config = dict(
    n_layer=13,
    d_model=320,
    n_experts=16,
    experts_per_token=2,
    d_expert=224,
    d_shared_expert=256,
    activation='geglu',
    moe_layers=[0, 2, 4, 6, 8, 10, 12],
    router_score='sigmoid',
    normalize_top_k=False,
    routed_scale=1.41,
    balance_loss=0.000103,
    balance_bias=True,
    router_logit_norm=2.0,
    n_groups=4,
    groups_per_token=3,
    shared_expert_gate=True,
    init_std_router=0.0103,
    lr_router=0.00113,
    vocab_size=8192,
    norm='rmsnorm',
    norm_eps=1e-06,
    tie_embeddings=False,
    optimizer='soap_variant',
    lr=0.00812,
    batch_tokens=65536,
    seq_len=512,
    train_tokens=293400000,
    steps=4477,
    dataset='wikipedia_en',
)
Below are experts of layer 6 (counted from 0) of a mixture-of-experts language model. Rows are named gate (a neuron's input weights, with its number), up (a neuron's input weights, with its number), down (a neuron's output weights, with its number) and show model dimensions 64-127. Each number is 128 + 32 x the weight over its row's rms, rounded and kept within 0 to 255. Numbers have three digits each.
Before each expert's rows: "comes before" lists some tokens at least twice as common just after its tokens as in all text. This comes from a sample of Wikipedia text that the model never trained on. Tokens count by the router's weight.

# expert 13
comes before: "20", "19", "1", "18", "2", "0"
gate0:062163163153120156133115120140132066177191151114145124123132106101174141155173127160073136087141085122058127179107111139146150116137147109131166140168111148148119177106102102203135139076081115
up0:124099157162120114094111114118203123126138075098130109091157129120130082098137166138109149109150133142163170157141116169136082078050139084049129141123128089149148148125124102129139146087121100
down0:103122121143165110119145103078112087082145112143119147132088100106101170128110073145163097107177102112099211094152130119137127103142146112134109135129116136156208133115101144133149127090177150
gate1:139124097118186118096108148193161137133178148072109182119099123150139130136092114176147138191135068171114146157160127157122108072169096138157117131108122117091162129128145185138143071076095087
up1:154142140109071146193111120050138102131119136096111160166136138104127122069126150150107102110104089128092065152087164148131119093101159172133126147152095125156060079187161134178049112121102195
down1:064126117111132112125157071152129076121095133132127193183093152109180175183174184128083113150137101123126130106109119138158133125143159118110122094125082140113113122160138126098110044120113142
gate2:162162123126096117135134163202143145136091139088140100060147108109130165144147180168156196143182135108200098154160137088133130141144152160165095086088122121143168117119120120167146136121158160
up2:118095137121087147113144137107178154124172169113101143098114149141075164126116141146079066167164144092120166143175126164035083070159160130097152212142148135153087114149088067146096087111143109
down2:090171101134164110169129194088123105121143152138092095132096113215096137084126130121144148111101109096174114124164140127115149159151073154202113095119125122110105094145138121159158110082090108

# expert 7
comes before: "20", "19", "-", "1", "2", "0"
gate0:188129088134054112146106138098146124094101105175116121202111164132106057135152145152130137100104074121201141184135200130144124186049135132068175147089130165112115118161126092096176100115088026
up0:190091069157113140138119062102103126163122128165144163209130154160130156119107061126129138159105153090108155126145088154135105169082127077129081136086148128037171095175146166155132150147157118
down0:118089093133186081153130061103121121158158103090095194119078153153128138120114121140121115154166176085172134142122189147164180129143103107186175153109143112145183187170113141139081129156131069
gate1:154129171137195093128122086143165162092097077162105113159190135134138098143116113157168147062111163136196098098141093139094151130143135122139112134109144126128137153122059100136109078153148130
up1:099145043179138122160114125046134131090124102154183132076125122126111130172139147125116156161155126131155098088117075161161203100105062031116133144121160143148144103116161110136142144151138087
down1:117141170108115135125162167157146129145110138126130110155108143124169167104146091124090176085118126113123148194099093124104121083156104110134152138213118122174201105155161155131161151135083140
gate2:138131098100126156185144153169054145163065090133154116131146142165157064083173181147132158112057106121159115118124119116127104108070148115147174129094159104067197135053094110170155124121147110
up2:147121165071093147128148131147161094119055120094146153207127135155100120150158147139109139140211113118104169117142111105146166154133151107142210095137089060096175136110101120200158098089091173
down2:143079145144150160109078118128089132208145099190089151146168096131181169096140134150125172170112111104128102149191105116165142131123088123069118155162139127058130135068072158163063124060142128

# expert 14
comes before: " |", " |\n", " (", "\n", "==\n", ";"
gate0:098103082131118123111168105114188159104094098105110100160110135134165111105147145094102137123126123147169113115102093145161131114121135182154129120162153143139117099110109098159157168063162137
up0:123076153118130092200105187105109117159130098093142132085156072135139171063108125115147090140117138070130066100147176128118140163176118158092095089186122102131160112133098183102163180053132181
down0:048161049118161116144136121106093195137120078170117103166117163173069066044153090134117060162098191130113075126161132051149138159165133069093098113172067077131079141107101128116154148093145081
gate1:143133201181139132181145072130142119171094154130113142116152172134151107114159147095136176112134138146141132085132166142161084154094110079148051109106105112158145094113113088123063113153123129
up1:186090108104125131115088143160187151125131126062144119112106159113115121121078136135112109086127093121109149167078204113132087128122071162146128158157164150103168073190096117152193132118132156
down1:134158111151131085127129204117139155099072173082146179159126183106148142111121140094092123156119094123148113158116166077125068061101115155121175171154164120107117141190096116158168147141166176
gate2:110142157123107113121104094202180171137172116104086164187214090143113109145060125167164163102125181152126102092083111162122101141156098116147126125141121098154097161129111062128158103085105089
up2:107138115138146121092117153118113145133132137139158142133101172128140099086109081142083138123109122163160082078191125094157085177122183110129115103135092080200052211119142142088119120176102145
down2:121161135126167096136099121150042124091164155136145079148112075104098120107137092096107106067093118073061171136209103165148098124139141153088177167109055103118155124120157161120134169131158108

# expert 4
comes before: " the", " a", " his", " an", " be", " been"
gate0:118132140140115136110124132196098119094106136092115152186127149054144121154096118097118148115168076129085155075084147109141144184104155193108187089148122058132181105069092147146123107133070084
up0:108152116119094108114088142209104140139145172110112096165080117142048141116117174095101130148132118121149139172130153148140120147089146114127117130166072180133137123189126108187154122092093150
down0:159133100137151163131146132102164153148082069120103192163133083082181117111116150109140093121092105095159094093147168120135102179133158117053133121102087135102199151139143154093094141125152132
gate1:100156077166101118083158109191103209151144143124146176116114086134127074136110116077060089144147076136111114086114122113131125163160099183067127159058142114097170103104092171143108186122163076
up1:150089146079156123142166106126158157171159131106131152112106136125182163074144134129153152068129138123133078135098126129063140128138125160110076133119125099118130107173107101149122119150214137
down1:120158119084112109161128142185134128156121113117123173106139090070174094086052136150075172110136152070119110132084135056160140121128116172124054165152157137060095117015109150144107126074159144
gate2:186107093103073085101176118086156139146140159113113120158148116168136093088135116077132161133130140135134128128145102117137075109173144112096146229125172159085093147109136080116210109114106142
up2:179111111155090171136161145162176142137141086142097151087062118146090150145095115165120184121137145156116149105124114103119135111136142061150176163127093119117126102126138161052091137112180166
down2:098088125158059140156167093059132180125192141121127139147079105120128111171154041125098123078204131146160122112144141137111122086138177164112145107139146092130093157113145110146179168060150143

# expert 11
comes before: " |", ".", ",", "–", " |\n", ";"
gate0:087165112146127140172117135152129111081116198123126086116091113144141134151086157110167140190129130090127138117131076116146138148156105171188193133144104163120123128115088079114131081072127156
up0:207156134144152111160108079103176142124106164056136130139110133133132132130166162099145121119130199146089151168140094101102172169062039060124181131138126127096179148088148100164161170131066130
down0:115134138103126192098141143131153137080142207080032149138128147150116127111113134128154138123129156179110117155127119107114201141113158093131089116050163135146162174088076123068076122093118132
gate1:100127136149162138135131101101155148157131090158123129121140118173102112148143090150118114138125125105134156155183137123132192029124109136084188107190140114118113085073131123169152205125100059
up1:090106152133144135118185110169078104125140059130075141211129162098115147070164138122173103191137131110172117160099169075116099147100092102100144130151071097145108162153095111080144131176132089
down1:140107203123100176118138102143082126128185124159173114151082140142091107151150142117144039110145130113094113129099147097154156158141111171070179136092103067116142183138105128075146116125103050
gate2:109102104169114174119164093146135147114177099156110113225094122169155045122117104111124169151156098121172134066118152102114162132133149159099095119095106151127118149087187149177163063142123145
up2:122136081146103106175130125112133161212091130081125154144101146153164130147142125148129073139147113077154138164151160074160148163136084138160194120089129152144140141115125163124130134120110138
down2:175173122159117160123162067071148135111191143189153148118159134157159087145080083109095073142103107102119119113159181155108159154112173127121115110139105139114163118087148105138092176102148152

# expert 3
comes before: " ", " The", " In", " He", " \"", " It"
gate0:132105170156087141173147061130161108122084179127165110119112153123136128105069073095067148166187112163092098095159110119137054171175124101123132102144095191127111103161122154144152081081110118
up0:207147124132119151142096146141181141148130125105153130129123094155087134129158141198103093151136160127117116074145050155147114135066156096149123147097141112142145155140136148095074105169175128
down0:131155134106210063139070194128185100107132139085122122141105167097118091079153133045106169172086077118094146144182159130181064133071139155129129039163171132197161130148186093083045104172122140
gate1:045104101114171043084095083060113183136131177124090077102105096103145111133074183149118098127112122118147132132094119138149130148092153098084063139147091180113168052080131172148139130173163101
up1:123114169130133132074104128116111068186133181115103136112131133110106118117185103127140098114149167106049142091125163115160178108169110138068103161150077107106150091140099196067123149174188174
down1:139119149114120129110136177100127100152060120104133097111199134144169119080117079182155130100170160092088117151120051127137091140129102091082071134068111133111177070106108183112124197096129116
gate2:173113161140108146116075137114123120156103102159109167135145118059147186156114087169164122213182103110141156091109125162074103144137135135155167150168121099102111133075116155104067106048146094
up2:122090102148144136157127110146130109103100118096200125097126123104099149164123169094113131137137122152128152078130136095118155123183091103185109118088170146112098189062104197142103123072158122
down2:118150118111102122114083079130105129072193109175152134120106134116137116203113108116128037114164136140094119110109134147150164122156114177093129177134103097106117126189129097114187109165055183

# expert 6
comes before: " the", " a", " to", "ed", " in", "ing"
gate0:104077102198139090148092157120181109088156072153134162150170108102129099143117154219120124125203099082099110123109104183146123093118112103198144219100107103099139139114138143111113145100101132
up0:069124153091092127137084173097080071068166121107120157103186075092132142174048139122083101147106084083050157105163133140114123077131188199101182115154082112137121123082133143125102163162099150
down0:108127156158102145105175146066170136155135110102145099074159096150143092088170152107171098138138082168112156108101124109152131122160133060157140136094103075129160119129111156189129159101128045
gate1:135112118139095104103173129196123098092121117136163090078168175078142169161110108115125115100138125057144146124161125119130143213142136106127120189102135114117165126151143113155069177097070118
up1:104111166132163108115111100151145126156134137117084141113162188141136110161083131074125066116159148111083078088137159144159113151107117094079147143107158089174160147173115149146176152139166129
down1:090147137138143109091103125145113116135185135065090140132150116098157157114070103136140204118121103146136090137134144102136196146121177070113107116071099109180115149122106132101169116155119104
gate2:142108154093095124062112077079172141139069139171115175186156136131144163127077121131070164144120105141172071187109144148170131119146063112107123121137140105141134096158144123094120105109149106
up2:093127148124118081124137120092210106135085082132155138142121152134117083129205110115146116131095116136136144132135103064155094141074058116171127144078114019085129118149125068132150066108155104
down2:137075112188085154126163153039176120100116037138148103106092109144147202188093172101145125158132139141122106118107148108181121122107115163141086126148139143101205112158180122152051073086130187

# expert 5
comes before: " of", " and", ":", "|", " in", "\n"
gate0:245114114124098113142160143081094170124138112144142083145122116143090134173097175112193109136098167189128158113095172136073100116115131102169133129165103107142101133143070097113112135138121145
up0:127180092106118148139067108171143121117115124170121076120146077101087129122148090087113080098125103134118143155151080109123148110130120147065139149149154131148108129187118125130127125169119084
down0:145114118171074145143136111121144107098125164149138151110186114165110144164143129132131111144105126097152126113125174131133114126180134177079168123111137127130157167189114129086165125107156211
gate1:132137090199112143216101150084116156135117093073164076162117165127094148142125131112121112109210078139150067107084130098146135187135173105085076151106137120155033190138139095141069136087146112
up1:095088190128134142129064107109145094154182169131111101157134135124187139155188113168095140142097168055118165118130106101060100134183072128051167133129127138140166185118119103146156127104073125
down1:139131172102097098144163184101144109074065117144166168125134136118146142121136203153141062093083094117113136055136115104086102078069120113098128136076211062123081092101140181212119114155125090
gate2:179164114140074118121085174136169170112070162109071117152149126132104158155120044160151154140108117176087163071101104105130174107128177091178111111123142137138118151106140100193114160083136173
up2:056127155142141107163101114134134101142142150114131100131177153067091106175154118102088142109129153194165111142123108181137140087141157086161124111175226102185164124084150068131137108173117172
down2:160115115128118143105183117126119090095138129101032106129151149151084119101101162130104137152095227133151080087156151197141159152157102151158109149118049099107117117189155151104055141117094120